Below are experts of layer 4 (counted from 0) of a mixture-of-experts language model. Rows are named router (the router's row for the expert), gate (a neuron's input weights, with its number), up (a neuron's input weights, with its number) and show model dimensions 96-143. Each number is 128 + 24 x the weight over its row's rms, rounded and kept within 0 to 255. Numbers have three digits each.
After each expert's rows: a language model's description of what the expert responds to. This comes from a sample of Wikipedia text that the model never trained on.

# expert 31
router:143155163123161108110101102100115138132109117127137081100113114121094178143112143140157091146087159137087103091144159117161121114158138095136125
gate0:127154117142129139134116141127152137174138094149138122127121121109130154130091125145116094134169104208126132123126074081123101096138146122148115
up0:126108164153129128173140122154153115131136148115158101145112141112096136136184137152138132103075092114186133176163164082141115121139109172130128
gate1:152129115147110126093138156145106161121115176118133118133128124139059144138174088130108103081161146103169134110116093095091116129166110113158096
up1:145101108156077129127144165119092146155152130093132180105161117144111155157097101125096106159091110128130098134147115098133097134156138158152130
gate2:147099133098141135108106113116153102110121118109086093136120129149127126135128145107135116144109129156109130152135124150086108087109173088098131
up2:108121090134150119120149136155105158110153153132140140180154129115115110091118132121128119145114115126171150124081122128168099127161136133156140
gate3:141125091155193135122154112113140150131131163125127145120145118101105110138124129084103150172138119112144089150113141156133107135145158152146148
up3:089157114101129144115110102153138145078123118136123223160141130141131104139126096133148089079097157100106158112099139160123136138159102118155133
gate4:112171211169124097178135154171132129143087119144134146110124153091132170127163127131098099125179156148126130109082159149118129152128126109118161
up4:103136109141114117143171121099118106141143122174106098139130131134128163130130143097164117093130127130173122117147140088108147075134116138133176
It responds to: Mid-word fragments. Short word pieces inside words, mostly just after a prefix or first syllable, such as re-c|re|ate, then-un|known, ent|re|preneur.

# expert 18
router:126160160116122097124173122102139108128129106106172086103120162105120134110136126122148110117162147135142126125138125154164131116163133140089095
gate0:159152155104116144102163137108100106116157129129134128077157098110146157112128124133078115102170191166106119151144136127161171094121108141110122
up0:127091089175148102098082160092116139147107109145135116132157116125147146111160173123142132179119178124085126118127131141174114121093097118118106
gate1:104101102122120112089121118128104123132100159117105087140148129177131128114119076094172126128094109122102127126112110095153117126166142128163149
up1:138109122114108111127103115152102123135188142114150116138089160146111175124160095122086185094159149105150133133128164119138118133114114118142171
gate2:143128100161140143125102143142105122152160150149118137101141158155153157099072135108086129123105138125162124115106150160116113139133138149073082
up2:162117096147141156122125145114148091135118090157120115154095102101145138121116138090135128121124096102126114099135122112180155140141119130104130
gate3:141181156108135127101138170131130203131146137108149114128130153145145170111139095165107081102102111101128128118098140136141114111115131146102152
up3:146125145103138111107099135101122121155119132086161110136134113129110139071101179133117137113118094099120133165131071141144159138125115201118153
gate4:166139114113088106132162127111160147139126150103126119100147147097170108141162146192119106119085124168128144116162127160096167170135098172111141
up4:143102140128169142155127123127123146111151195156124110087096094140147142129111132118120155147108113080119155125134126132143118093141102138131094
It responds to: Word-internal suffix pieces. Middle or final pieces of long common words, often adjectival or technical endings, such as synchrot|ron, obstet|ric, constit|utional.

# expert 10
router:138106145118170110135136163129114151155114102134103092141168124117089126124162130162098143145158110100130143153139102146115138135121121164107163
gate0:112120091129120080131088147140132125126111145151117113118162152119111155120166145140106105147152158136072140144114074130151156101107106105122104
up0:112154140115124104086130111135125153147146151102120130121114134126110097153103112147141103152096089118140165144171166171117149134134091141136172
gate1:141167119122165144076116149137113132123130122097118130167179117119157153143115134159112143156168183136097111117114098114099146138117152121121109
up1:148096151119150162120125149139101112070127180118111116166126128110118115130164120146145080164122152131107107085108117137100126095107155139113147
gate2:103141141161115107145123130163109127090114130118151132158134132148149127144162145103137128096113148158106140118114139137103160105125185112139121
up2:111173109089097152154087152102139066137096159153127128115115083121138127137119159201147136151088099182140180149130125112134146111170081100128093
gate3:084133117139126108143112160126133125137162084133120138144116126120116093146162107127179178105134156136129127151120123126113151124117075139136162
up3:113087168159119130104153140074161098104134130104137111085099086111142113191133154131108112152143153106101102134108142163099154153138140105120119
gate4:135094133144131125146148122136113198166136126171129182114133105136119125146168111155141120143112160162109113133158125147154151129089089144141162
up4:109096130144119127133108133132171125162131135139157122112104113124098120098150109130107098095140149117113122122106134129146130105115122117111108
It responds to: Infobox colons and punctuation. Colons after infobox field labels and year ranges, sentence-final periods, closing number-parentheses like 3), and "(aged" in biographies.

# expert 55
router:161126150081120107150146129101135113132134127110123137093133110094096137129157135157177110163113133141157163129131127123136091079136142106138127
gate0:093083179075137103139086152105158123141157173121089140204137137112105114112117105155170147149126105088157101157122150133168190156146090129141161
up0:105131126115069101133184096134116102101125152110137114070145101174143122155129108116165104124141157126154119105173102133133114094117135125118088
gate1:126159136119141131141137124135120114148128176124120103096156131123147136090129163148120140132159135100197093111117090198119123141151086161131169
up1:137104088143086174122134153141074124157149111152157123136134135092142106103137082078119144152107100138098130141123076136135142102165108187112133
gate2:180158173095138153130122138155092158129131105125145116102174147096099107096135116151126143113118112126142107086130130116146080097163156115185133
up2:113114106162087126161125111100134130115102143136109121112132140133096122162123127133128163118110148130118127130110126152119141094151139175089118
gate3:135108089091160137108122103078176119119137126152158151166156145132151176143155177093132123119124134096124157114102123131160099172135170138128145
up3:136088131134108123149107137108103153130124137162121108131170093158099094101125141168123113111136109143120131120118149098141159091096117114120120
gate4:122123088158152185136171101143093119144123131139124108157147126144129097125126108126155140133142086139116135169122131123119094126120138165143146
up4:145126142151176101144127133132158102148092162157135095158127089119144144125127133174139144110121126136141173097127094144114113130146122148099158
It responds to: Table numbers and signs. Numeric cells in sports tables, especially minus and plus signs, ordinal suffixes and set scores, such as −6, 28th, 6–4.

# expert 25
router:147105153101114132118104157188112132123129146095137099142155153119052120119150093124147122163123171164152139097140144138188096132152158107158136
gate0:106111127150125135089143134156130115134148140141125107147127115121112120118109155133115129125168133121127134127141172118162112137118162146138165
up0:165138152187095144135164085171166102127132096116149127092140117109142163087122203135148133096126074095160150143161137124120167125079117118139171
gate1:091085141160097135108129132112087155166140149135165159153117121163145132116142085148131101140151172157156107118111095110157126144097156109143120
up1:120135121105156133119110127144107088100156117152113116126157085083143114099115118123163133076133137076114165150151136128135135148133104134167129
gate2:093144123132131136114153155142125139112119115104079157112141140118125104090103118079161134105116114097158108092146158106147116146134132156145108
up2:120100123140146084174090149137115150092101121125110140117141202135128091096163108097138135175101121113146107091166146153146156157136136130141120
gate3:133116108160181130136131145141109132121166086112104107108074128127112130150105114091102142122066127127149115128129155139131123132135136166173118
up3:140153128145153139167153078089112118136122149119146162109124097137099096077116135161163162122141100099157135111148141153135184178065167168127139
gate4:103129106160086145115116107142107153124134141149103164126085147077129135110172137113090124128141137157141146141121128145085142095082147143140135
up4:141077127153111093138196137079100145107121140116113171129099110137096129122119143152181124103100142102100123109143122132143098141149125137155134
It responds to: URL, unit and symbol pieces. Slashes and symbol pieces in URLs, coordinates, density units and chemical strings, such as http://, /km^{2}, °N, SMILES letters.

# expert 57
router:122124169165138143145119131121113113184099138090118125133130142135092155134110156100088067142089178098169087167137141126098132175092131139122115
gate0:114131145075122147143122130119104130110141096088092119096088132107126103155141119080152126107122127101082153108126132096182124124187137127104136
up0:066134136093097120110133123180083137109131103152167128155137187148081146093139141164140110106146113143118140143099107128125123104197147153121115
gate1:154151169144140105165157104123158109154125167146135104140161154127123133095133089153156152102166132180104107116135098117091086145096132130131100
up1:156154137103185090097117134102123089111119139092161081117123111144123137122117114131124133114126138122153118117114134138131100151171120103093119
gate2:167132089147111110120155118160174111167152125146170109122094164133142112132106114115141185105128079138155139075133104107126128148135111082135155
up2:171163082129100164133126186113143149126150163178157141139173144136149137115133135160118144087138124120141159141085143144091119142121130140113114
gate3:171118157147088118119098127132140101103126084137177180149151142146108131110150133109129144166097143131148113160136130124169105118128161159121168
up3:108102199095105108117115136122115131113124135111121123105145097162110176087119104137136155066116159112142151139153111167090107106103148111112154
gate4:100122109142164148134118188144123162137092108108087119112101122120136155125131136062169149145099112132151138118149111146131103114134165143161136
up4:122104098123120141176109107137158096140127121166126120131138120116137144107152140150149123080168111135139160176168095116079168112118173104150118
It responds to: Biographical descriptive adjectives. Adjectives and superlatives after was, is, a or his in biographies, such as best known, first, largest, younger brother, original.

# expert 4
router:145090146095159168105162123162152139111129124160122124107150101101099090158132139152098141157146114099115173121120173151094095103171089126147141
gate0:150120156080143143149147131103144103082169158128135153096142181131127104109102146165113107110135148130120122106173121099111098097126112106124123
up0:154130130150109173125120123167127154116134106159145115124118165117142138139142160122113134116145114069083130096152164116134169117114154132171167
gate1:121130120119133169154144133116141125089102157157091120085114134128144110115120125106149161143101124080130152143112104114153124143146094122144152
up1:164144102098130106152104111118157112110125155163120175132119131134113159147141143126176119134123124148141120100137120087103134112163102151156107
gate2:113090136179166169088137054126093112149114110128129142119157102112118142150107145123129131150122122121134090157139088106153125133135116125124106
up2:159085137113078099173174139107096099154139145146123112141121151127105081134158164127156076155152144101140126148145145148115122116120122165135160
gate3:172154164139118125115136134155143139131116084190126133115111105126118071162112142148132101101133150081135131159155107149113110157180179131153126
up3:135090151147142130131091081107140134099143128143172151099130161149143103124105123181120096105110111130111091138139112132111155123144169114109156
gate4:133098145122127149109114101137134106110109137131097123159094138105108142130183152126169169118132143102185151147126130139133160150115144149137103
up4:131162124180100151183129142102121188188122126121114124148171095134177113147126142160150090143127122171144151125166134152114138179148100105154132
It responds to: Birth and date years. Century-and-decade year pieces like 199, 196, (19 inside birth dates and lifespans, plus month names and Animalia in taxoboxes.

# expert 61
router:162167124095132119110122136120128172154116131117114143102106140105104163111153112121135107167144137159127147139123096126125141170097130083070112
gate0:134139117152133103121085183116100130107120128115137146140127122084139086071146126155153115127132117173140097124131138121133103145094111153100094
up0:115113125100107137124109123127139102137180109139139160139142139171106141123079149143087123120177116123142158137135109137128141126146145170149134
gate1:121129074129134151107110136128130154105134173163133098117131105115129168097146129114152125121116157154108147152129120147149119139094136142106116
up1:093121101132108148115083105125130098125125119106119096128145117113133190090114108145148153116102154125066118113115108089122129125083172152098209
gate2:150126138140158116144118135153133139151109107135110150136135150117130130158114109131099175163142125121168128163148156140126128137110088100118101
up2:131095164098105142119106132102121138138117150137152100081148156080156167088120093149148114106104168173110111104098127149128100122136137141128144
gate3:105098128159123118154161134167098140130134155171147105162158122158130091172119144142103123152110100110147131092137117117120119138134118143127113
up3:124154164125145089146143161125127106107150105161146142094159102100095083125132137150107103131128170152140109094089120103127156091114139126136139
gate4:122063103161134140144146160178144159119142127098125112124165160119145086149085121133133161166181105096130131153152106104085101127118127117142118
up4:127175160148162100064132110113140114124167139122131123095154080131104135177149129148139072129127122143102114119107122139152139114130103116159130
It responds to: Cast lists and names. The word as in cast lists (actor as character), plus cell separators and pieces after personal names, such as Jeff Hilliard as Blaster.

# expert 7
router:094148160171126156154133127139107140126116127165127130099103112140131152130136158157141144151129101137141130134090131156155133113172104093098168
gate0:098125153122162107112125117079117166106117143118149072143106141168119105140096118095122148111154137141123111113157172141132125145142106102121176
up0:170100110154140095116121111140113137165131164147170099147113124092108121167147152105128146118165174144158167131130121126119073104134133106124120
gate1:132116126088147099145139083099111124130136153148059077109087147104142118131119124146095118124128102153109135086126108102156119111071129138159099
up1:082146153153151162122132131074123143142120150113139116117129145131097138151127166168103141122121081098096129114138107095156126115150107095122110
gate2:124086113108145086116116111076089137123126146146127124162122092115088111120096139138164136111161135124163081104135178081126131146112132095162122
up2:123113124118123128100147111059137131146129106134098167112134140167119089133136122149152116134179199155130126131138153156148113149090101147095119
gate3:090111143194129164151159119159104126112117111104120124133078144132149121156159132182133139141100115151143104128077079125095149097106114111130154
up3:165140141123115138138113116123117151131110068120144094199107135134141100085140145122141142094091092114134137121144091100134144158147096105138092
gate4:119086093071102146148131088133110141123152146122082123103131149093135171150109155113075113154117130136112169143118144137145076141148119159120111
up4:100124082125104164086120115150133101111154106149125131092110124147142161142172110127119095159128143148104104157100124118128138113095111089145165
It responds to: Title and name words. Capitalized content words inside song, book and organization titles or proper names, such as Voice of Nature, Right to Life, I Saw the Light.

# expert 5
router:149166126097110102127139103125103093125136137124123143109133113122163109125151151159164168142113088100157143111166098130133118086144133135140126
gate0:127100115144132163122094142096140148125160127120132168128153125145112131072087090127121110073159158140139142101139140136138082126129149114143150
up0:146104177167086140132127124130131145129127139129120121142129111117123162165127162140139142133146126132121122138102118141072122104149083094116117
gate1:102095111136150116131125128112110153138175137116122133119103100081124134092115137150163162146147084168139126124101158106112128130119097068114075
up1:176091121119099160156189100121099122107161159146117101145151103141146090140131086154158085123153151134161153153149117117136146136112146150101137
gate2:155092100108165158143130172136130141137137169136168166101126113115159105141113126109122120147201166127170121137168129150103116131186148126139149
up2:125087123103170142118097145135114152142143075107153098102111105147139127117141116142132110107089159116190158120102116137155141121178194104140178
gate3:084128115101123160096080148133142173130116137155152160141130152162153106157133118104134130138127121157111138094150095124151147107111110133127161
up3:112150108098164151137103146116133131103134124121125115184170152092080127178107101138116100152139124125095139071129140144106129120152113089134155
gate4:111127103144147081157111120119133152145135189127104113122149170123107137135111131143082157150129101153132108117117127150123075175144120106117140
up4:110139169133116132132103126105137093131144106129137141112149112118153179108162157158128127114135129144112140112146094127128165098136124128068136
It responds to: Table header and label cells. Column headers and row labels in results tables, such as Time, Votes, Ward, Capacity, plus per, colons in titles, and emoji bytes.

# expert 0
router:107100119107099131122146138163165124125122101140151121096130087132135138112130159193110154151117132117121167128123140105091072098130130120107122
gate0:117117113104137128112117164113156116118087083103134093131148111117101096148117113138117149125123118124156104123160155129108143180111172124126177
up0:149108074144068124166152068116111111105110163155132134124097144112117122162169131156089130076167127095171106103145143145133164119136112155099123
gate1:132058118114130139135114117115114175113138113133156072146185145114129114109154118116123122164100150084131150129169123147139134151159119090141122
up1:108105140099147131120103170131137128079104162085128174136173152135157146140074150159135167133140133143158115101137089153104147156111160173088082
gate2:098146167096141152152144161136135114149134111078099117111093132141119120121102132123078157129155158158123128108172144124133103161118157101110127
up2:114096093139155137107110111162130117129142127131133116095133151132082108152133124096139136118113117130105113135073090150072098113145108106112146
gate3:129116125167148126113140163146103183125112145145145164126177097130139112155131141127114171130129181157102129096118147131152133127153124115134148
up3:103146119147084109170142094137087142099089090118178141121137148145115100119146151118132122127132133108112143104147131109119148154154147150119140
gate4:151095107148090058080144112161130159104101107133116067120072120115114180113131158144124161149105115120147126131128112126185124136104140132087127
up4:122133114155129080088131104125103130123137165138100144120128136112121163154135080082127120145124117144083105153126067114111147129133132123159118
It responds to: Years in date ranges. Four-digit years opening a span or term, often after a parenthesis or pipe, such as (1986–, 1961–1965, 1945-1950.

# expert 46
router:142102138102097105142107111093108097092117096134150141079114103081148134137132138138124145131132145143133120125168128133143087107185146132099103
gate0:136121139108154092142110130114150107117143140121174146149142132098117145160110149140128114118123131118150129100163128138133112165118143103148135
up0:096101093172106156167088125129147151158136063124131089130104152124121124104142122106167144158119152098157122125110158152112144124148161134105098
gate1:149168129170138132147157107109163120157143182138096144157127107143129102126142127161096140141094145140132122120091193138109123138091134136149121
up1:125109161020195124110137160126140102097170121106139128112127127137136165136134123147092110131147137120106121151148118135128120151108151162167143
gate2:131145140119136106111112119100127127077123131090149130150130122138146115126119156103117100125153145148117154157151108124129126117099119142153142
up2:128127120160103136158143133151150129138085126134124096153106117108076120146109107104121187152110103141153162126112148153093086112113154123160138
gate3:104141092123133126117094142151135129143071155129084132124115116167152125155135157152144125178129050111077135175149142123148133141110119116125132
up3:106105152120137117118103121145103106129109087131131124125140129123137148142170139135148043149108141109165133135130186128096127113137130113144111
gate4:116138115112119132144159103132098122139108150121156104159129123106166153130081108145174150113134121107112125164112124155133115158119125127133101
up4:121104150102104106174124123136127099121133088104123165119090130110164126112156097144111163117164097145148125155100085126142067128112158121090140
It responds to: Percent signs and table numbers. Percent signs and decimal percentages after numbers, numbers and pipes inside wiki tables, and closing parentheses or quotes, like 7%, 18.9%.

# expert 37
router:166126133112146172085144122096173125104200102148126086115146149095116123139113115173091141125134096123122144146138125143131140162109161144077132
gate0:128137146159122159120136143126126114119129098129119134097156165160137178162128137159130105092184132081090127139159117134111147117136122182139114
up0:145147123137093114150142094161142108139115128106171087136084137078138101113119098118124163134160115147134153147110128153167106130125106154162155
gate1:120128117065126172101153182154103140129173145119123104161121137160144124127151132128167123156102153162100173118100114127117099166154144084102120
up1:138159135129149127159107147105128145130107152119141154089117102124121136116115117123110126110153129134139119120158152143156163133088109135132125
gate2:121095152073146152134105164157091153092115156138090129136114115143115117136146120099111109132127148136118147126109094154100165104120103132144132
up2:124158136129122115082150075141139152143129173091102150124113138144183168146105118115149159145166086099133132122142146091144138156126120089104128
gate3:123106108092102143134142133102137128165157157108159098079078139109114140126154112184105134077161157126131129095119142109116132176109113092138173
up3:082135165147131130129104084154072121121086155101114099119127128134102124127109147117133112132111101168144150129084161179074125160164130119130117
gate4:097094145160113093119153153183147125148156149129140117146110127110105133112157153150141134124078159137136089150104133125149089134154138146130142
up4:126109126119097122132149161127130133102136134126106112142123118137122163135172086111145080142166151142149141113157123091148130151156135082137142
It responds to: Closing quotes and punctuation. Closing quotation marks, often fused with a period or comma, ending quoted titles, nicknames or sentences, such as "Maestro", "network".

# expert 40
router:145126137139123172141137106116176129102148128121106123152113145142146155164167121158095157124109122158136114115135153107088176114128117122122133
gate0:130085131136107142104132096129095134108115176118132146129106115103136138101121155200097156122132142171117146142186125126141121140158149120153161
up0:131115131124104130140166140108112126120119131107100135163137151132095104119151094167118126096114149141123113126134084157141110145147160122150138
gate1:165131131128120156116176084165151098111107137146134142167153151141147156136129150140134076149094132107145102136146083119086117167126161134065127
up1:141170129164121176127077126132091132159102099083142074119117154093131114119129077139117121121082137145126121134108093110104115177154121178100121
gate2:130066113163147171146083107101143125090110163159121123121138086114137149168125127097144142167160129117144130117104120123131149146125095164113183
up2:118091126133153131124128153137127132124122172130130159173145136144096149108142154149123152121161106196132122138129148137119126127077101104085183
gate3:100150102149155154166102182149127160106162125100125100160131147132135117116142113123073103130121092100141153095098160137135115143105160093123122
up3:124110177117144135133099110118112144138149162154149190086105166097117130124105089150156132100103137119111101173110101126137145183131165166103123
gate4:152145116130127140128138139106112090134112119099133149135126128156137133156125102133141103129072124121181130119126124096125135136179124137168113
up4:120105139123135103121101141166160156109107151168134121104110089074156150118141152092094092104151089138120139093108158107159125110092105131158134
It responds to: Prepositions after verbs. Prepositions such as in, of, to, during, after, within right after a verb, participle or noun, as in "operated in", "died after".

# expert 62
router:135144153124136139163129130104106142165092124153100116132140100157101138097123174104111082131092163106116139135110096186105096143103143146137136
gate4:161101111143106111140142109148134118142140120119106141151133098146140132157075077112120085156177139111136145128109131143139123083176118151155111
up4:115083112116153157133121186136189121132146130131149108141145117113100155132108131138078123086141139142159125124142122129123116149125102144163154
gate5:117170150165108130145123116166112140182107144112097108117154117128130155113141095117126145125119118127167113122130101162098086116162098088140082
up5:115189126151141141082153136147140151118094098176097124124159112098099103128110112129142094113137125152116110113118130159076167106119127096151216
gate6:114146132122147158150109156128075151099133107106124140150137127104113091106118147114118127113143182167155168111114115175093111111152165128155097
up6:131189123115113130088109145107188116175112066128165163136123124158103130110085123125114123123124118112150094126154146127135100117133103134137089
gate7:110097102121123154133154142168121143157115111090116132112136153155137142131131157163136168114180109136120118118103152091166137152151092094161153
up7:184107137152094085101103131173114137104096150112138138102078051120100117132168083102160143115099133131154208120167112147137162113155179102130110
gate8:136097126106135112142121138134104108133105138161117130144099106125111127141135135106119119109133112132075191098085125121126131122126092138106116
up8:110133115130096106115113139117116106150095128146160118095118156142152100141178122122151100097093140140100157138141118198116149156115105158121119
It responds to: Sequence adverbs, ordinals. Sequence and time words in biographies after He or the, such as then, first, later, previously, subsequently, also.

# expert 44
router:094145095121114131148115160108128120155139095141100153127152130104161128123155133106151153144151105156120106126143120148124123125142166140141129
gate0:112120146104093121126091134157101070121107131129121152127155098089144129120131133100145113132111105127152146069156158134108094117145145149117154
up0:141166160132099110106128096108144124141112166154148134104128180142135125134129124101128083084153143152122111187148158144097107144108110139123164
gate1:179149103162128147107136119134128149135091135134124068104172139092122138146126149141146119104126100110122122118130066091090154155096142140125160
up1:138159104115125101187140131124184119114131147093141119071167131116155113137131136094124109144149152113123163133130122111161095121083152167157131
gate2:169137121146112182095100114115128141082154145125090146114035134110145144143086144130084119131148110109130093143130105137120118164155138080092140
up2:095122139089139143183138142175122125131157133137125097124100130133175125131170130174142129125101124149102153145124146116077149125092122150136129
gate3:119124103110194112138128141151154089105142124138165145122113152093161098138153138138091092166103138172096107156182160127150154112129137134123139
up3:135112159138122129125112131124119140146105107116128098149133106125130102131095127177114164094092134134135151147140137136107126129146145134100118
gate4:169116163190142085154146139122122140155155162093100157176098146148156126096134122148154100152136110132155110142144151133168133098101212138123174
up4:128123125129114096102141159153151142087092089110151110131140124118115145112124113109156133146125173127123107120129117129110101160125113151099116
It responds to: Plural noun endings. Plural suffixes closing nouns, such as -s, -ers, -ations, -ists, often in table headers like Teams, Clubs, Votes.

# expert 45
router:159147136138125153119131106123126078135099111161170154082111113076124137149111108133148167161138152104117167131132104110148072103167123161109130
gate0:130113167149130093106152100142175103119110096092121137104134066105127132143119161148087116114164118135152089129107165110125143145125121132153118
up0:106131138076121119096127117104111139119135160165116125137155161129135143165119056116137147128163112181133139107135158113103169123074121119105122
gate1:131135115160121134114145162098091116136140132145097106126133106164129136090114128127105109146094145151108135180167095150148150115080142111148156
up1:110104149092169134143127096101142141122129168125109110151146137125097133123110091135106118130171156110142099117137098130144109104157117143127123
gate2:121135111116158134128146082188150144132142120124111138111159131143154113135145103131110124150098108146124122112089095083099156145103143123121110
up2:111113123151150118135119113120097156116113152116180113091101140134128158114063143148157094119100111101122143120126133158110145174146131082101189
gate3:160107104131163152155195158140128125101131141120109153121103111163139121105116146112150128083119135195126119117142121136138126137105131145137106
up3:144109133135077124151103092138144118123111113094158109131126147144112124093095140133132111107140170100112117091093132132129136122116141133113108
gate4:129119125154154139137115109136104107126099129144122093114140109112114170096121133148124149154134086152156157159120140163102163102116118099136139
up4:118138102158137159107166163167142083114105140104135107070146141095133126114148092150125156144131118127107094118144097155129174137163130081155152
It responds to: Numbers in running text. Numerals and number words in prose and tables, such as 78 cases, three goals in 12 games, years and citation volumes.

# expert 9
router:166114133115141124146116212175139173117128115122115140126117116118181090128132104093191114188128144115147157142144124152153112149128139123088148
gate0:172146116120098135102115154131148123149091094136118146129126120137108103132072115150148127147160122100136135143142137165117138109103084135149181
up0:172113088125135134094145075055180112103117128171127125169100129100138171114130155153101156109139121122086130101137121084079167157107157138109130
gate1:110150148154095125143096121130131143103065158134159060116131152155143107133113092127127096114139147176152131100102104148101073099093124156150111
up1:100153113099145140084164138124136131123155149116157138163103094119075149099127128097149119129120149113109170119123150111165115151125138105105160
gate2:131113155146164128080108175165138124129129115040113123127092115116126144091120081175135099146128112126133120164161118136142134150153124108180112
up2:104109168173113159167137120148132092117100106115181110106107137115095089181118116090123122152190159099165118113109111094127135123167135131141143
gate3:112104146114128122101125125152108171091116153156132117118115126117143112119121156097130107145087111130148125112173139141155120131103123123132154
up3:107144128159132145160129121105120145145154150150113105144129126150101133138082099125096140129122178144106140122115181110095161165129158095074142
gate4:156115152114161097120149120110106119127146153103131150150094104096136103162177135108163108132151125113157163163127115102153112147183128150097135
up4:119181130117120126134140131096110133144152119118130151106130090171161169087107158133107098155136130138131108119128088160111107126130088095154103
It responds to: Opening parentheses, classification. Opening parenthesis fused with a capital, such as "(M" in Gene location (Mouse), plus "classification" after Scientific; otherwise scattered word pieces.

# expert 63
router:125122108113141136145096159106104089098165123129138167157117148126097142095125153102152142142131128125128152110114128090088137078184092112113118
gate0:119133139091136130131079126107137185148108120137128083097116120118117115093105101122136095170156098120151109157122156142071133086131113113125118
up0:087115157146157141144140109170125147100119097128145108109116129111136145110036099121123141166078091117150126104078109141122112109164137093162139
gate1:118122133136133145128141149146125121105074102172135159139115128112110112161131153103092148117116162123172108125169101067153123187144104139171151
up1:117116100096136102106131148161115105155116136129161138102090139166097117085137131127171156134141085155119139141149164156136136132100179114094121
gate2:111120134117102143119176109130109107104163122117119108129131131107142133102106096113153127101145138144122147091139161119104105134126099092115115
up2:122163133134106113141112108060153119134148126126083114104168109176136095105140148147117118095089160098149112123085129149119095121122136168117145
gate3:102126163122131101164113116108150168162112087098088126125104098119156120124105145152153129096130108109107103141146103133147155143138162123166108
up3:124109122117106134062118160137077119103150126102087086106094148165144116121131143129151107125124123126181137160136184151162114131127159140134128
gate4:130152105108133140112114145092123166116107135114159113107126141196124128144166170097101162150109128127104100088117104136151124101073131111122129
up4:159121098062128127153147121140129116153099144157139106118167130127131178147113136122085136160108121144168106105088215112134158160146125166139113
It responds to: Filmography list separators. Separators in credit lists and tables: pipes, dashes, "as" after a film and year, such as "(1975) as Janaki" and "(2001) – Fung".

# expert 53
router:119149152111137113146155133094149107135098124109144107133100134136142122144081152133088125165121136090154102165137122095109055160059125123149123
gate0:102118173108122105098131121129093127162119125116090154142155115118129144137141083132114121096135102081115137135100138109145156132113113123163115
up0:187138147136123142102121160119067132157121129152136177089139115092121083068135147111148090160123121138117155154136169108113155091128101123124117
gate1:153174140137163133141143126148163143133129155123100140094121106121127171149118110107091117143120143140150147139101109131135144139080118154171138
up1:140146096118084081127123165196106123101149103118100114166137114129110076133135113131145110125139181122123122079098121118123167142126102132131122
gate2:116143125109103123093179165085130163181038104135120166120109114126128066137131147156083158130143117108107142108150147140100144145112154180084138
up2:130116158146113116135104125104126161111118174161085131147127091135106139128176126143117134146086128143197115135107168126126127156122145117139145
gate3:174121172117161104105154150111128082118185104116146133108095067134171165135113129103122137103132154165158083100122140129144081099120119106087097
up3:123088167154126169135118138142141132164143116094114128125121123088122089179115159136096128139139122105138121099118121111107155123125129122167148
gate4:091099160103142127116110086180101124135126121128126145121150113158112128094134157143107179138080136131109141159133153143165099129106065165087163
up4:148086151105129106135169129174125158139137171111144127105125144137115160142126178161127125148123090127095108111088195134136147157082139139111156
It responds to: Biographical action verbs. Past-tense verbs and participles in biographies after he, was or to, such as served, returned, died, resigned, admitted, completed.

# expert 38
router:135133171107145129112159131116179173130146125095152140153113161154111129136166141162088138124130085152128150122127149115101157126097156125061128
gate0:139130119127163119127094119114181102174093123086130128141101106146114149135149150138106157131142140181155109124107131155104123135119117122132064
up0:110123111164117147117133163149118057120126134160106125124112153115107120120134144082117113166147136115180131095093111163094164083138055116141156
gate1:124156175109178163145135153143136087139145138114141139167142135163129106147105135116107129125116119090139139112128131129113132114105126144123131
up1:112144139123149119122098091114152127066119119126154047112082089103162107121100139095156091107168119099135128168113127139098104118161162141161120
gate2:141144134120134106125150116105137139152164147164130120135150166152125078129120108102124093134129112138119119150140116133128129152065116107089114
up2:122145138119150201106136143161127112112161155135157094127126128130105096132136111088114074114161130135120135152115144149114154128146162134103161
gate3:106140147135134134136115126146127094197125136132130118185128181127114120145098109118132154132109101135102130166151110139117143115161115105109160
up3:124105116172129099147164111139097129136147152180124148120168171128153162152109174111131116097179154106172115103119162093096131131095113154143073
gate4:155163132123130077157148106132120139122165129101140151165129093118141116152148187097081150147165117133128152152127133105150125139104100122165165
up4:147133093110161133073152132130140126126093191156124096147137165141152146054154119109153162108126143115111134159148139140132150133133115121121111
It responds to: Prepositions after nouns, verbs. Prepositions linking phrases, mostly in, of, to, from, near, throughout, as in born in, Mission Church in, Clark of.

# expert 6
router:172135120122075118134117096108150102136113119112107147154128115126153104107168121108182148159119129149154162146131101121097113102107120097138130
gate0:153126125089168132111137139132142119152137124104120183150108135109158117106069117123119166133105083092115092125098117096140125169164141142107147
up0:107140103157115115126134132090139089118119088128126131145147149122111130106135097140125132141126117147130062079097145080138108111118114119134124
gate1:115169139131189124106108116101157157113127122124116147127083133102144114111094134173135154158143158114145098144137162130123150152144124099147097
up1:149141141150133125138085084121131105156123117115152105116068138115141131113105105145156101166125151138162108152107147145178132102159145151133100
gate2:174130112097128148102154153096148123131119130129171107126120131078115131159125101118106108142118141196120163111177106124108141138156136101097089
up2:112140158123125099092142136111091142125160116120110120105107121129158128097157139126084115165116149119109131122129122099106087110178073147133152
gate3:105137124088125114126153145120159173128129141138147165096126122135130167127092136077117106158122121123133160131175151145122171146103149095091099
up3:131184128143104139146137152157062092124168109110107096107100111122208121134158133110138104143173124136124159110098125116137171126139102154120127
gate4:096142135137138156117138134116162137137130153131146135128163121112105116117135121114092129150087120158114120148155138099089122115176148117168182
up4:082112149148125161091153138141156132127161137135107136123130157148107143106144124123137141144136109104072123130095100157095172091118112092080099
It responds to: Mid-name word pieces. Word pieces inside proper names and Latin species names, especially binomials in taxoboxes, such as Daphnella al|lemani, Bor|is|ov, Vij|ay.